config = dict(
    n_layer=8,
    d_model=192,
    n_experts=256,
    experts_per_token=8,
    d_expert=48,
    d_shared_expert=0,
    activation='squared_relu',
    moe_layers=[1, 2, 3, 4, 5, 6, 7],
    router_score='softmax',
    normalize_top_k=True,
    routed_scale=1.0,
    balance_loss=0.00081,
    balance_bias=True,
    router_z_loss=0.001,
    n_groups=4,
    groups_per_token=2,
    init_std_router=0.0191,
    lr_router=0.000913,
    vocab_size=16384,
    norm='rmsnorm',
    norm_eps=1e-06,
    tie_embeddings='early',
    optimizer='soap_variant',
    lr=0.00291,
    beta1=0.95,
    beta2=0.95,
    batch_tokens=[32768, 65536, 131072],
    seq_len=512,
    train_tokens=454500000,
    steps=7303,
    dataset='wikipedia_en',
)
Below are experts of layer 5 (counted from 0) of a mixture-of-experts language model. Rows are named router (the router's row for the expert), up (a neuron's input weights, with its number) and show model dimensions 0-191. Each number is 128 + 32 x the weight over its row's rms, rounded and kept within 0 to 255.
Before each expert's rows: "comes after" lists some tokens at least twice as common just before its tokens as in all text. This comes from a sample of Wikipedia text that the model never trained on. Tokens count by the router's weight.

# expert 29
comes after: "0", "1", "2", "3", " —", "4"
router [ 94 128 140 127 129 118  98 124  86 165 145 123  98 182 125 189 103  49 102 107 154 107 129  64 112 121 102 100 152 112 132 159 169 138 162 115 139 130 151 121 133 130 166 131 143 123  99 133  98 131 124 100 104 137  69 148 127  98  63 159 113 126  95 155 160 143  85 149  76  57 150  85 187 112 121 152 111 135 145 137 132 161 144 114 139 121 104 137 174 126 201 164 119 149  71 173 131 133  97 114 200 126 124 134  89 107  70  79 131  86 122  57 156 114 145 143  67 207  92 130 158 183  44 131  89 169 176 117 124 105 133  82 137 138  63 132 160 111 152 166 132 146 133 134 137  78 106 130 102 115 169  60 169 113 115 119 178 111 179 184 171 104 187 131 133 142 104 116 124 104 149 110 170 100 103 128 106 119 157  78 151  95  87  69 111 106 101  99 122 102  95  87]
up0 [ 50 139  73  90  79 142  93 149 114 112 103 100 134 174 180 132 169 107  47 104 139 117  99 123 125 131 106 119 139 142 144 113 141 163 154 135 185 105 100 119 108 125 118 131 174 165 117 122 152 137 118 198 113 188 185 116 102 109 135 110  82 141  94 158 118 100  93 156 177 142 113 135 177  58 100 155 101 104 158 108 101  73 115 167 179 143  94 108 102 141 120  95 128 134  90 131 183 139 134 126 144 123 114 153 145 104 110 116 104 127 174 126 131  99 139 153 121 125 139  97 121  56 115 139 137 137 189  86 124  87 136  90 129 187 158 220 147 150 120 177  82 181 118 171 149  83 161 169 153 166 141 114 176 158  93 135 171 105 169 127 103 130 186 119 103  77 132 146 128 199 164 114 187  88 148 114 112 125 157 200 134  87 191  84 121 126  94 147 145 126 137  75]
up1 [126 158  74 108 138  85 122 147  84 141 198 144 109  98 139 166 127  97 146  61 116 146 136  90 108 171 101 145 102  47 198 159 133  73 105 114 148 130 170 140 127  91 163 116 130 100 129 164 145 128  91 148 136  48 153  93 144 155 141 199  85 150 115 121 189 134 162 203  85  81 152 147  98 176  92  92 151 107  86 129 182 152 121 133 103 152 191 106 105 171  56  96 162 156 176 107 113 154 151 111 108 143 104  82 124 154 110 145  99 172 133 142 186 141 147 114 171 162 107 146 110 140 161 134 126 100 103 148  94 172 167 110 141  99  80 156 193 128 135 103 122  97 166 115  63 128 154 150 114 123 163 120 118 174 126 130 155  77 113 124 129 170 171 188 141 124  99 151 164 114 135 171 200  99  93 106 119 113  77 176 115 134  96 118 151 168 137 128 143 143 153 128]
up2 [ 68 132 110 158 126 137 101 190 163   9 139 173 108  73 128 170 107 147 156 110 167 176 124 133 130 114 164 134 108 120  71  71 108  57  79 140 115  93 181 137 154 152 105 175 128 129 149 109  99 116 102 124 103 149 172  66 144 135 129  92 138 120 109 159  69  99 118  95 154 155 129 143 161 148 109 142 127 136 116 115 161 151 167 132 139 147  88 129 149 161 140 198 115  88 150 136  55 162 130 136 156 132 132  92 111  78 140 126 106  86 106  86 120  93 111 151 130 161 170 177 122 150  72 142 138 183 136 149  98 161  89 111  56 151  78 149 129 181  72 150  79 109 107 126  72 133 116 113 140 174 144  77 150 124  92 147 153 149  91 104 171 122  88  72 132 123 175 130 124 128 139 127 170 200 122 124 117 106  96 137 192 116  78 168 151 119 157 153 105 142 164 108]
up3 [130  81 132 126 145 173 141 168  83 102 111 110  90  91 125 107 166 123  93 126 132  94 184  96 110  95  90 144  78  86 163 141 144 159 153 131 113  97 174 134  94 131  92  96 113  66 158 141 160 150 142 103 137  98  62 184 149  51 161 116 147 132 145 132  85 149 105 132  85 153 130 121 174 170 130  81 140 106 165 169 123 101 105 125 143 144  88 162  86 118 120 102 157 141 106 143  79  71 149 151  67 109 110 129 108 159  98 193 139 172 143  86 148 153 186 100 122 202 154 131 128 148 117 143 181 119 171 145  94 150  98 139 159 120 108 146 111 108 123 162 160 129 136 129  60 117 190 107  67 165 129 134  98 182 132 125 122 152 173 146  90 121 166 103 156 109  55  81 176 160  99 167 110  98 100 168 168  99 165  75  69 134  88 149 138 134 107 151 131 101 158  53]
up4 [150  93  86  94 124 105 114 127 171 129 107 120 158 113  96 169 110 115  82 108 118  94 101 108 140 113 146  85  63 141 146 124  90 140  35 137 165 186 129 150 167 205 122 156  97 125  81  95 107 100  89  68 124 147  81 159 136 147 140 190 139 156 126 119 131  91 114 178  79 143  68  91 196 114  94 164 132 142 120  97 118 131  96 131  96 124 125 166 157 126  97  62 166 134 135 130 134 139 144  98 136 107 158 151 147 124 105 132  88 112 155 128 163 132 137 151 116 105 113 136  70 182 122 134 139 181 121 150 152 104 142 118  76 166 171 166 115  73 108 132 166 168 144 183  48  94 127 142 172  94 118  79 193 106 113 103 168 201 171 139 116 158 133 185 157  76 104 147 138  73 151 118 123 156 143 159 173 147 120 100 126 127 132  94 189  78 144  80 157 139 160 161]
up5 [152 164 186 138 110  64  94 142 156 204 157 107  85  88 145 165 144 114 128 114 186 120  89 122 162  46 121 140 120 105 139 166 122 129 142 132 175  81  99 119 164 152 125 159 111 127 127 204 140  61 148 109 128 184 143  62 135  68 113 140 184  91  85  82  80 162 137 102  92 169 106  64 156  97 126 103 109  90 159  94 141 144 166 109  70 143  88 120 183 100 153 121 131 168 116 109 148 118 121 131 136 144  78 191  95 106  91 126  92 154 191 136 111 120 134 132 134  87  73 129  96  99 115  91 136 103 143 131 126 101 152 102  97 120 107 145 135  91 141 125 171  76  87 134  32 157 102 134 173 100 148  84 142 109  99 139 101 107 115 106 133 116 107  52 129 182 156  94 110 139 136  84  95 126 158 123 154 104 132 120 145 118  78  90 122 141 123 133  81  77  93 135]
up6 [122 110 158 184 185 166  94 150 160 129  94 157 136  82 148 117 145 110 122 142 121  74 112 129 132 151 142 200 108 118 153 124  96 117 111 122 112 134 105 118 134 145 132 147  95 122 174  98 156 168  58 143 163 119  85 132 104 171 103  60 185 183 183  92 106 154  75 116 129  99 173 118 193 155 118 153  38 117 123 109 188 141 103 124  76 139  99 160 134  85 117 170 156 110  83 140 129 194 127 126 149  88 154 124 130 104 179 151 121 140 126 140  75 133 127 111  69 171  79 135 201 118  83 145 166 134 123 123 108 107 139  94 149 120 140 108 105  95 133 127  98 188 163 171 102 121 160 140 109 209 149 102  99 120 102  86  74 127 116 164 173 162 138 112 115  98  99 149 167 155 157 170 111  71  73 126 140  90 170  77 161 173  94 171 167 140 137  81 141 122 123 105]
up7 [168 156 129 123 194 137  96 144 140 115 122 112  67 162 140 152 132  94 110  87 113 128 123 114 133 113 108 119 128 114 116 150 146 170 123 121  82 150  76 119 134  80 134 172  96 126 144 119 108 142 133 136 190 145 112  95 180 158 121 137 149 147 226  55 167 131 123 149 136 145  52  88 161 110 151 112 151 108 143  68 130 137 149 148 118 148 163  77 136 115  87 139 176 133 117 112 115 105 115  93  90 156 130 127 166  97 135 133 128 145 176 119 153 121  83 124 155  98  50 130 150 139  80 104 117 174 123 162 172 171 108  99 151 123 128 118 187 136  98 168 101 103  78 164 112  77 135 133 125 119 114 116 128 117 111 133 146 113 153 125 157  75 171 139 221 174 149 128 119 151 210 134 160 128 179 170 145 215 133  85 132 173 151  34 137 188 188  77 133 168 138 150]
up8 [197 101 156 168 117 143 113 137  71 149 118  75 106  92 150 131 176 122 113 157 155  92  99  76 157 110 114 117 147 119  83 145 137 184 153 148 128 160 117 165 146  91  53 121 111 161  76 162 100 116  57 138  96 102 108 139 102  71  52 161 119  95 120 123 111 164 103 160 161  98 189 135 146  76 130 102 159 150 170 158 113 125 103 112 137  87 121 148 111 142  80 131 157 103 133 144 123  90 141 170 112 133  93 109 119  91 124 150 121 103 128 111 189 135 123 179 159 110 149 109 133  53  95 117 103 110 145 117 160 138 187 119 176 178  65 144  86 153 163 108 100 196 150 165  85  54  85 148 160 124 123 139 168 103 126  88 139 123  42 103 118  58 111  94 119 139 102 106 107 130 128 142 192 159  97 129 125 107 130 174  98  86  97 118 139 128 164 111 156 196  97 137]
up9 [108 145 122  63  61 211 162  86 120  89 193 153  87 100 179 189 129  97 110 128 135  91 193 144 115  92 119 130 126 135 107  58 170  95  81  74 155 140  82 128 140 157 122 142 109 126 211 136 101 145  90  87  98 165 132 125 128 163 104  95 130  93  96 133 122  98 116 175 156 151  58  87 166 150 152 106 175 137  91 147 106 102 130 109 111 107 154  99 133 129 197 113 103 128 145 150 106 111 134 121 190 144 124 126 102 106 139 152 131 116 120  98 118 133 118 196  87 140 136 110 157 118 114 174 116  92  89 130 111 155  85 146 118 118 125 105 142 112 106 144  37 110 138  85  90 142 162 144  47 123 110 172 157 153 174 123 126 138 143 227 102 112 136 126 183 140 152 169 123 170  74 125 140  96 168 119  84  95 157 106 136 145  99 122 149 173 145 171 110  92 114 114]
up10 [139  86 144  99 110 173 134 129 128 114 106  87 146 134 112 157 120 139  66  92 104 100 122 135 150 111 111 105 135 134 101 186 158 168 180 133  96 147  95 102 125 167 105 122 128 126 135 186 146 122  46 139 158 126 175 171 146 179 135 224 137 164  76 169 104 176 132 203 194 128 143 131 132 161 147  59 139  56 132 125 124 168 105 146 139 183 159 141 109 151 115 115 152 143 125 139 109 164 101 133 172 133 122 118 171 119  73 111 173 205 113 114 184 129  89 137 159  90 109  90 222 141 143 116 111  59 128 109  59 146 167 166 114  98 129 145 116 108 124 137 140 104 158 115 194 125 158 164 135 149 138 125 138 136 130 108 176  68 147 126 146 162 147 181 129  74  77 122 121 119 126 138 201 167 128 153 125 151 148 118  62 113 156 107 111 103 153 105 121  81 154 135]

# expert 244
comes after: " the", " in", "-", " In", " University", "In"
router [106 146 118  68 154 173  98 120 119 171 128 146  73 125 149 150  72 105 127  68 144 115 135  91 102 111 103  79 167 137 179 142 145 124 110  89 155 152 135 118 166 112 143 135 166 100 122 127 111  91 163 113 125  78 119 143 147 134 116 179  86 176 123 120 166 135  99 144  92 120 105 144 169  84 109 183  79 137 110 124 192 104 141  47 167  98  85 154 176  76 154 151  95 122  86 101 100 143 116 141 179 126 131 109 143 109 160  69  93 136 112 113 167 155 153 164 104 143 127 172 123 132  93 103 101 130 162 103 115  50 157  81 127 115 100 211 110  69 141 142 163  90  97 132 139 130 189 156  97  72 137  97 150 103 119  91 198 130 102 149 135 100 110 126 124 133  98 169 181 114 129 133 165  84 125 129 133 138 188  95 189 128 147  83 133  77 104 127 120 132  32  66]
up0 [122 126 130  90 130 102  75  84 140 138 135 126 128  88 154  88  97 108 101 158 121 118 140 147 141 123 149  66 124  82 179 157 149 159 145 175  53 105 144 145 123  83 183 159 117 128 124 130 119  84 114 172 134  73 120 103 127 115 118 158 176 171 123  95 119 111 103 143 120 131 129 158  66 102 125 108  85 110  96 114 135 135 139 114 143 216 154 132 145 149 173 102 113  78 123  62 113  95 188 153 192 135 131 174 101 159 162  95 115 125 158  79 189  66 142 126 144 109 140 188 120  63  98 178 124 120  45 128 128 102 133 140 126 131  72 185 156 108 141 126 133 113 166 162  55 126 136 101 180  71  86 144 191 124  58 140 120 184 152 136  84 139 140 122 111 106 125 158  81 139 135 146 146  88 137 125 149  70 127  67 114 148 192 150 165 122 149 159 136 170 122 139]
up1 [ 80 101 131 121 150 158  82 124 143 133 134  95 141 140 160 100  81 106 135 172 133  77 125 138 107 125 124 164 166 130 141 127 196  96  68  98 105 164 181  87 221 157 123  96 164  85 109 124 136 149  70 106 139 122 157  72 129 128 147 114 148 190 172 131  97 127 126 165 115 163 167 119 107  66  62  69 132 138 115  94 126 137 116  83 101 109 196 148  98 167 150  84 100 135 176 100  90  99 120  97 154 121 121 104 163 124 110 171 117 123 139  84 136 110 126 152 168 128 142 157 107 149 114 113 125 104 140  55 121 136 147 109  65 198 163 190 132  82 138 159  99 134 175  83 128 142  71 116 167 151 141  87  95  68 124  81 101 123  97  76  94  84 118  73 130 164  84  78 129 132 101 125  94 109 126 192 103 174 119 183 135 143 149 118 122 101 155  99  93 157 155 106]
up2 [ 96 139 212 130 199 178  93 131 135  74  92 104  94 136 139 109 116 170  93  59 110 159 116 128 151 135 125 104 107  90 158 115 129 138 123 183 124  89 150 102 150 140 127 105 108 155 171 164 147 140 117 110 114 149 131  97 182 119 126 110 122 138  94 167 161 184 152  75 128  83 105 130 117 138 146  99  59 138  74 112 131 142 108 141 119 172 118  71 128 103 114 143  76 124 148 136  87 124 128  85 117 116 129  94 196 170 113 134 127 112 188 127 187 173  95 138 102  96 167 151 110 134 112  75 117 119 141  99 151 106  87 102  75 101  56 137 116 111  96 200  55 161 186 147  87 138 155 144 138 106 122 155 107 115  81 118 161  65  94  69 147 139  83 114 108 188 177 101 199 115 148 145 152 148 114  98  73 122 158 150 150 182  73 142 140  98 133 152 158 138  92 114]
up3 [141 146 108 118 108 152  99 157  56 152  93 128  75 113 127 153 127 109 122 127 118 163  96  86  97 116  99 123 102  93 124 137 115  50 158 173 121 133 149  65  84 102  90 101 107 147 148 100 154 112 118 156 198 106 118 155 113 139  86 144 145 202 146 105 123  38 160 150 135 115 188 116 119 119 121 146 184 197 141 112 113  86 178 111 131  82 136 137 149 144 110 149  93 114  89  55 103 152 116 177 177 158 128 154 102  97 162  75 128 141 177  75 126 100 108 192  65 116 168 146 146 113 126 182 113 125 149 174 126 130 169  99 117  98 155 147 123  83 117  96 145 155  81 101 100 118 122 153 133 103  81  73 110 119  66 100 139 136 145 120 128 150 131  84 123 165  94  93 200 164 107 144 130  94  66 119  82 109  94 128  78 159 198 161  98  93 147  97 119 146 154 109]
up4 [139  86  84  73 167 116 131 140 137 195 148 111 124 182 115  89 109 166 164 119 120 134 116  77 179 175 127  76  93 100 172 133 117 116 135  91 173 161 136 132 146 125 111  88 104 131 107 152 134 138 118  94 108 176 146 163 159 157 105  83 134 184  99 154 114  96  89 152 127 103 128 130 109  64  97 119  65 174 124 159 112 174 156 101 139 100 101 173 152  97 182  95 162 181 141  59 102 145 159 101  99 116 154 123 107 135 152 124 180 135 170 116 167 106 145 152 118 157 132 135 130 132  87 115 109 103  93 119 101  69  78 100  93 137 118  68 124  68 134 156 166  81 100 110  85 119 144 170 156 161 151  40 171 118 129  72 108 115  48 178 116 181  85 150 184 131 175 174 161  83 129 128  79 165 113 146 116 134 130 132 112 166 121 106 168 152 131 100  89 101  82 102]
up5 [131 119  76 115 152 140  80 122 113 111 112 158 173  97  57 148  62 153 134 135 165 132  63  95 146 134 104 102 180 122 137 113 185 122 122 143 148 116 140 190 100 128  92 150 149 161 195  92 108 121 183  80 156  59 109 129 134 143 161 135  55 107 159 138 105 154 139 130  90  73 168  82  76 101 104 150 164 110 112 141 154 108 182  86 159 113  97 139  72 111 120 114  74 142 137 110 106 123 114 155 135  82  95 143 112 139 137 138 118 115 101 128 151 185 139 145 173 164 180 108 127 197 153 182 150 113 126 121 123  99 151  88 117 135 114 150 130 137 185  95 159 179 103 188 100 176 121 173 163 150 214 129  75 131 156 149 154 115 134  92  92 138 185 164 155 187 146  77 145 132 116  91 125 110 172 134 123 132 155 138 148 107 136  45 114  87 146 154 149 106  74 121]
up6 [ 70 134 139 113  79 145 161 125 167 131 199 143  83 116 108 105 135  82  60 138 130 153 113 116 101 180 142  76 118 100  83  97  78 111 116 132 198 202 124 121  99 105 102 129 108 124 126 135 190 194  97  62 109 179 141 134 177 121  76 107  97 171 130  70 150 123  99 134 132 118 144 103 101 138 117 142 108  80 182 157 161 126 136 131  82 122 161 111 130 121  84 187 142 121 165 112 121 125 108 133 142 142 147 106 142 152 133 144 132 124 110 107 109 140 158 122 109 116  85 136 117  88  97 157 133  99 163 126  76 120 184 147 128 108  27 162  95 113 116 193  77 147 120 114 166 125 152 106 139  92 114 170 117 175 137 122 121 153 111 170 139 135  54 148 100 165 131 179 177 101 158 165  95 144 106  84 169  94 148  95 102 124 127 143  63 180 132 107 171 160 210  93]
up7 [ 94 179 162 147 191 115 111 128 147 137 138  73 130 107 173 114 146 148  91 142 178 115 112 116 145 156 112 104 103 123 124  44 130 105 125 143 119 167 106 135 149 138 106  86  79 170 105 179 124 124  80 162 117 102 117 114  97 102  84 100 125 160 141 120 131 128 128 188 110 100 106 193  84 126 103 179 194 158 105 102  89  84 188  60 177 120  82  68 113 133 147 180 130 160 118 107  93 139 179  90 133 120 152  89 200 123 193 109 125 119 154 149 166 133 109 159 159 141 100 132 126 149 143 152 124 108  98 109 148 123 155 127 166 122 128 132 155  87 109 153 156 159 181 132  81 208 153 131 104 165  92 209 177 101 119 154 171 118  64 154 146 112 120 154 135 124 120 151 160  96 115 140 151 148 106 144  74 146 157 118  77 120 117  65 163 157 171 170 123  50 146  95]
up8 [ 66  90 160 138 107 117 137 148 139 150 131 138 169 157 107 171 109 123 107 193  50 103 120 149 141 107 120  88 103 139 195 196 141 130  87 102 138  94 154  86 125 110 151 124 182 143 105 103 117  68 118 132 162 135 133 166 134 122 213 171 140 136 174 111 139 120 122  70 123 109 119 136 156  90 139 161 140 106 108 156 106 125 104  94 210  67  70 123 151 111  86  78 143 148 135 106 143  86  73  73 127 159  89 146  68 121 112 123 126  96  94 125 158  71 172 155 115 124 115 191 126  59 167  49 159 129 213 136 100 137 103 107 141  98 127 127 153 106 143 167 106 175 135 111 144 117 144 155 184 151 151 133 138 150 143  67 120 165 141 116 122 116  87 158 131  39  94 129  98 186 153 170 165 115 120 121 101 111 117 153 145 109 115 104 114 129 132 123 165 134  73 132]
up9 [170 142 149  97 120  98 122 173 148  94 166 160 121 144 171 169 116 103  90 126 175  85 162 121 109 105 140 121 156 114 180 125 100 105 133 103 175 109 133 104 166 118 136 140 113  87 125 123 170 112 229  90 137 121 154  88 166 106 145 136 148 139 146 123  86  61 160  99 110 139 118 144 136 136  79 124 159 158  96 126  86 166 141 120 122 192 142 113 103 121  26 122 111 194 119 102  52 115 140 155  76 142 150 130  97 106 139 135 142 164 187 107 155 126  51 137 150  85  61 175  74  80 166 114  90  90 104 116 141 120 121  96 154 151 117 207 157 140 131  93  97 120 130 129 140 120 116 147 171  93 130 111 165  54 156 124 199 150 100 170 153  98 164 179 152 100  70 124 125 175  90 100 134 137 103 134 141  70 114 138 112 138 139 127 129 129  86  96 126  89  77  93]
up10 [143 144 139 124 114  88 105 125  69 123 101  63 116  85 131 149 111 160 117 103 194 130 122  93 191  88 192  84 135 159 145 102 159 143  59  98 226 138  87 121 126 149 146 156 134 151 122 151 135 141 122  76 156 169 127 167 177 163 167 159 127 131 115 116 125 121  71 164 169 141 129 170 154 151 198 113  89  82 112 134 105 126 145  94 168 192 144 170 158  79 147 112 125 187 127 130 164 170 100 168 141 140 126  79 121 120 108  95 119 159 149 165 145  76 103  97 122 115 135 207 140 116 115 131 184 150 119 126 115  69 137 175 198  96 126  90 100 147  83 135 147  73 158 138  82 107  96 171  91 109 152 121 163  89 160 137 137 180 130  82 153 154  78 196 140 140 118 114 162 112 146  93  86 131 152 109 137 117 169 118 181 130 140 148 110 154  75 134 127 116  83 141]

# expert 36
comes after: "0", "1", " —", "2", ")", "3"
router [ 79 159 109 133 133 143 110 135  97 149 128 137  95 204 138 186  99  26 118 100 149 132 113  80 105  98 107 112 164 124 149 143 170 125 174 114 137 126 170 128 140 106 157 157 127 149 112 136 117 116 133  76 113 119  78 152 134 111  90 162 117 132  90 128 165 163  93 133  88  61 148 103 219 106 134 119 102 170 143 122 124 151 153  98 131 125  88 117 163 114 162 155 127 150  42 167 139 123 113 127 211 139 148 144  85 113  84  67 113 101 135  64 145 119 125 144  81 193 112 124 139 173  44  96 101 155 162 117 114 120 125  64 118 130  90 146 191 119 141 143 142 127 132 144 145 104 122 119 104 110 199  54 144 123 117  95 191 105 182 163 185  82 142 129 174 137 130 108 125 123 133 126 156 125  76 153 111 136 156 110 168  99  84  90 103 121  79  66 130 109 105 118]
up0 [132 189 138 130 133 126 170 144 157 146 139 136 120 129 179 210 128 160 154 194 102  75  91 165 100 157 165  79 120 103  97  74 165 135 141 149 152  79 113 142  98 152 147 130 117  59 129 106  63 110 177 124 105 191 151 170  96  53 173 126 172 148  98 148 124 155 152 102 197 113 176 115 118 141 154  83 138 161 121 136 132  85  74  84 122 118 131 128 109  93 149  94 156 144  78 156  92 128  96 143 122 140 131 123 117  96  41 149  83 160 178 121 172 121 142  93 104 170 125 155 129 130 125 123 102 144 132 122 133 131 143 153 118 152 102 170  47 170 161 113 140  91 159  99  81  96  62 146 131 170 108 125 161  80 134 168 130 124 108  79 137 112 111 116  88 145 152 148 172 186  54 145 198 161 158 104 126 138 120 176 144 103 129 129 167 106 120 139  93 146  92 156]
up1 [141 174  98  80 154 157 100  89 100 216 166 125 135 102 111 106 166 136 149  92 161 171 162 134 118 187 131  91  95 114  82 127 192 102 111 179 159 155 143 155 187  94 153 139  99 134 181 141 170 133 125 123 159 111 130 131 159  85  49 187 138 133 144 136 181 135 172 141 142  98 138 173 153  75 102  95 135 138 102 149 143 128  96  82  85 134 126  90 152 141  67 152 141 172  19 163 116 102  86 106  83 147 169 139 128 139 122 142  76 125 152 179 143 149  98 132 164 200  87  95 127 119  88 110 143 114  93 144 132 159 216 109 124 150 126 174 147 149 134  97 174 135 160 171 115 119 139 134 112 117 128  91  76 132 127  62 121  89 158 100 145 104 123 155 158 162 129 143 116 124 117 153 181 104 124 150 117 180 131 119 106 113 122  88 129  83 121 184 154 115 157 181]
up2 [188 167 104 146 155 119 143 153 151 112 124 113 120 151 127  98 164 113 127 120 128 109  76 137  91 159 123 149 130 136 145 175  85 160 100 164 101  87 159 110 138  99  66  92 143 159 145 178  90 159 118 128 135 146 154 161 106  94 103 148 190 102 118 118 109 160 100 117 199 168  57 156 197  92 149 114 137 100  98 207 142  68 100 150  89 161  95 144 182 125 141 231 104 169  79 172  94  92  80 129 109 142 107 151 189 132 140  95  67 151 118 136 185 128 235 138 108 166 139 115 146 141  92 109 159  81 135 186 166 126 118 117  92 124 124 120 116 149 126 122 169 155 141 142  87 116 142 112 110 121 137  60 124 135 122 131 115  69 141 146 118 106  86  49 119 153 133 135 112 132  81 110  81 112 141 148 126 153 152 164 176 121 121 160 102 132 182 119 143 136 109 174]
up3 [145 114 101 137 117  71 214 121  97  67 131 142 152 162 125  73 132 153 175 100 157 108 144  68 133  85 148 115 154 126 182 120 152 154 175 168 118 116 131  87 129  87  97 114 120 103 185  91  95 131 143  64 116 141  95 168 210  54  71 111 155  89 123  92 108 184 134 184 111 105 165 105 141 129 101  75 114 137 129 112 103 129 156 129 146 161 105 145 141 122 144 162 197 104 135 150 157 145 106 140  97 143 136 114  72 113 139  62 153  88 119  86 119 161 147 112 116 130  74 126 104 144  75 139  89 130 115 151 129 142 123 126 155 133  78 158  86 174 130 117 183 151 148 105 189 100 129 129 106 115 170 148 112 213 139  99 122 145 132 130 111 137  84 119 216 129 196 121 134 103 159 113 113 156 122 157 154 135 115 140 202  77 136 163  61 127  94 137 130  77 130 138]
up4 [151 157 150 112 167 134  78 145 111  84 168 145  87 133  72 103  96 178  99 121 138 100 129 143  88 163 102 128 125 102 115 118 102 131 134 197 162 184  68 102 131 122 129 186  76  80 115 172 133 136  70 103 177  80  98 120  90 133 171  91 158 164 135 112  90 144  80 166  96 153  89 141 146 142 148 126 136 105  99  91 119 156 145 128  51 121 190 149  98 135 153 108 121 136 147 171 132 211  94 145  83 106 118 151 173 154 125 124 148 129 100  94 162 133 106  94 157 156 140  70 110 179 115 207 115 113 105 102 148 103 136  80  79 116 185 167 143 113  94 134 101 159 149 151 113 100 148 159 116 149 175 150 122 123 108 120 154 224 124  79  99 159 125 146 168 173 153 126 122 111  86 142 189 144 160 190 103 126 119 118 150 146 170 132 174  93 201 117 164 113 154 131]
up5 [142 119 110 102 157 121  69 134 187 182  95 129 108 138 171 112 139 123 162 142 128 111 126  99 100 133 168 150 127 107 123 173 143  82 127  96 109 130 106  86 152 147 113 137 133 184 151 122 110 129  86 133 165  89 155  48 125 124 137 144 140 155 121 166 140  95  87 129  69 102 131 219 119  72 126 134 137 163 107 125 130 130 174 128 153 215 130  65 109 149 187 140 148 113  88 138 110 116 169  95 190 130 150 202  83  94  84 146 120 123 171  76 166 107 168 177  37 132  95 203 128 120  89  70 127 101 178 116 145 119 121 119 148 115 155 141 136 110 138 104 163 150 141 172 127 141 133 144 153 164 107 169 156 109 159  65 142 135 141 160 153 106 173 134 156 103 114 130 109 137 112 203  78 112 157 171 111 131 135 130  68 128 150 117 154 161  47 114 142 169 118 182]
up6 [ 64 139 117  94 121 132 150 184 153 163 117  91 180 103 145  90  84 145  97 132 142 120 144 164 141 104 109 113 168  79 168 100 152 164 158  93 181 159 162 140  75 205 116 110 168 151 145  87 171 111 123 145 139 104 145 104  78 132 128 143 111  83 100 146 164 146 161 106 113 109 181 150 133  86 133 116 161 104 199 135 168 119 190 138 168 145 206 121 104 104 130 114 155  84 140 122 180 160 117 130  93 152 135 119 105  86  56 125 158 115 128 132 150 230 128 124 177 120 161  99  89  73 124  98  64 166 126 111 146 144 117  80 112 222 142 108 104  76 114 140 145  89  71 101 125  84 129 135 181 136 120  99 119 138 138  89 172  94 118 120 114 126 116 124 128 140 150 126 150 145 155 113 143 186 129 202 150 138 139 159 132  81 160 114 160 153 102 141 114 162  71  80]
up7 [ 88 151 141 100 112 146 159 117 139  45 154 140  86 153 174 204 103  79 123 103 179  91 128 175  99 128 119 161 155 131 114  98 120 131 134 140  81 156 128 121 164 110 184 110 111 129 193  98 112 118 125 127  86 142  93 150 184  88 130 143 133  74 107  85 172 109  99  93 114 115 136 100 180 182  73 114 119 135 154 102 110 141 150 113  74 103 140 129 119 123 191 150 119 104  84 214  69 126 145 146 158 159  61  56 100 123 135 111 158 103 146  90  92 146  78 134 139 133  21  78 161 120  73  90 111 151 159 153 131 142  75 160 147 131 176 155 177 103 134 122  84 150 153 128 122 129 130 115 137 170 124 140  85  98  87 114 174 153 165 128 122 134 122 135 173 156 196 122 122 120 104 127 149  95 109 149 156 162 164  99 148 123  72  68 126 173 122 113 127  98 131 105]
up8 [127  98 151 126 146 155 105 136 127 110 151 115 122 181 106 121 121 117 123 170  85 107 130 107  92  52 123  68  93 111 128  65 167 151 133 121 147 102 110  70  64  84 168 122  92 127 107 117 164  61 114 182 100  92 158 147 166 122  95 159  99 163 106 160  95 152 129 133 150 128 133 138 165 141 122 139 131 150 144 185  70 101 165  45 145 152 126 171 109  73  91 122 132 137 165 160  88  89 192 100 149 112 118 131 137 108 164 181  79 201 165 120 157 123 137 115 158 130 138 117 115 126  91 138  68 117 165 158 131 109 101 103 147 146 135 164 104 133 207  84 143 181  92 150 170 125 166 129 103 106 189 179 148 139 186 149 139 155 148 148 120 133  78  88  92  69  93  77 130 163 168 101 152 155 116 162 121 129 107  45 108 201 133 133 104 119  99 125 134 135 112  79]
up9 [170 110 166  61 178 129 153 100 156 130 159 132 119 111 128 135 133  72 166  85 120  81 175 162 162 164 168 109 133 101 138 145 153 108 103 117 144 130  58 124 135 138 117 125 138 166 135  82 107 148 151 115 147 146 150  80 147  61 148 119 199 171 120 124 181 112 166 102 146  86 130 111  89 129 151 159 117 173 142 138 118 109 115  63 112 195 121  99 122  98  60 156 134 140 111 139 162 187 182 134 145 211 151 108 137 104 111 148 108 145 146 154 140 199 148 171 131 144 110 158 149 151 101 152  95  80 125 132 109 123  86 139 107 109 152  98 186 122 154 118 113 143  83 190  87  83 126 165 106 155 135 120 150 122 196 121 199 149 110 171 137 151  93 216 143  98 140 169 101 142  70 112  80 200  65 134 123 134 116 170 111 159 124 104 121 102 159 105 147 121  70 125]
up10 [144 116 140 106 141 119 136 145 118  65  81 124 144 103 105 101  89 112 126  37 175 138 126 118 121 140 114  57 105 179 163 130 121 102 174 148 158 155 110 123 110 141 157 137 115 156 144 111 227 159 166  74  58 130 134 140 162 132 125 134 121 123 105 161  88 147 131 100 195 130 128 215 112 101 123 120 150 121 106 159 144 141 148 143 133 168 137  89 170 114 189 138 148 118 117 123 102  92 111 163 122 143 167 133 120 122 125  94  85 122 173 119 169 170  75 189 148 101  89 123 205 130 100  60  69 172 167 164  69 123 117 149 111  70 187 128  86 188  80 110 102 134 105 156  97 129 121 117  77 119 142 111 126  85 108 157 146 134 125 138 106 131  71 117 110  94 155  88 143 179  99 132 100 134 114 144 176 203  99 122  85 120 129 158 169 145 121 125  99  70  85 109]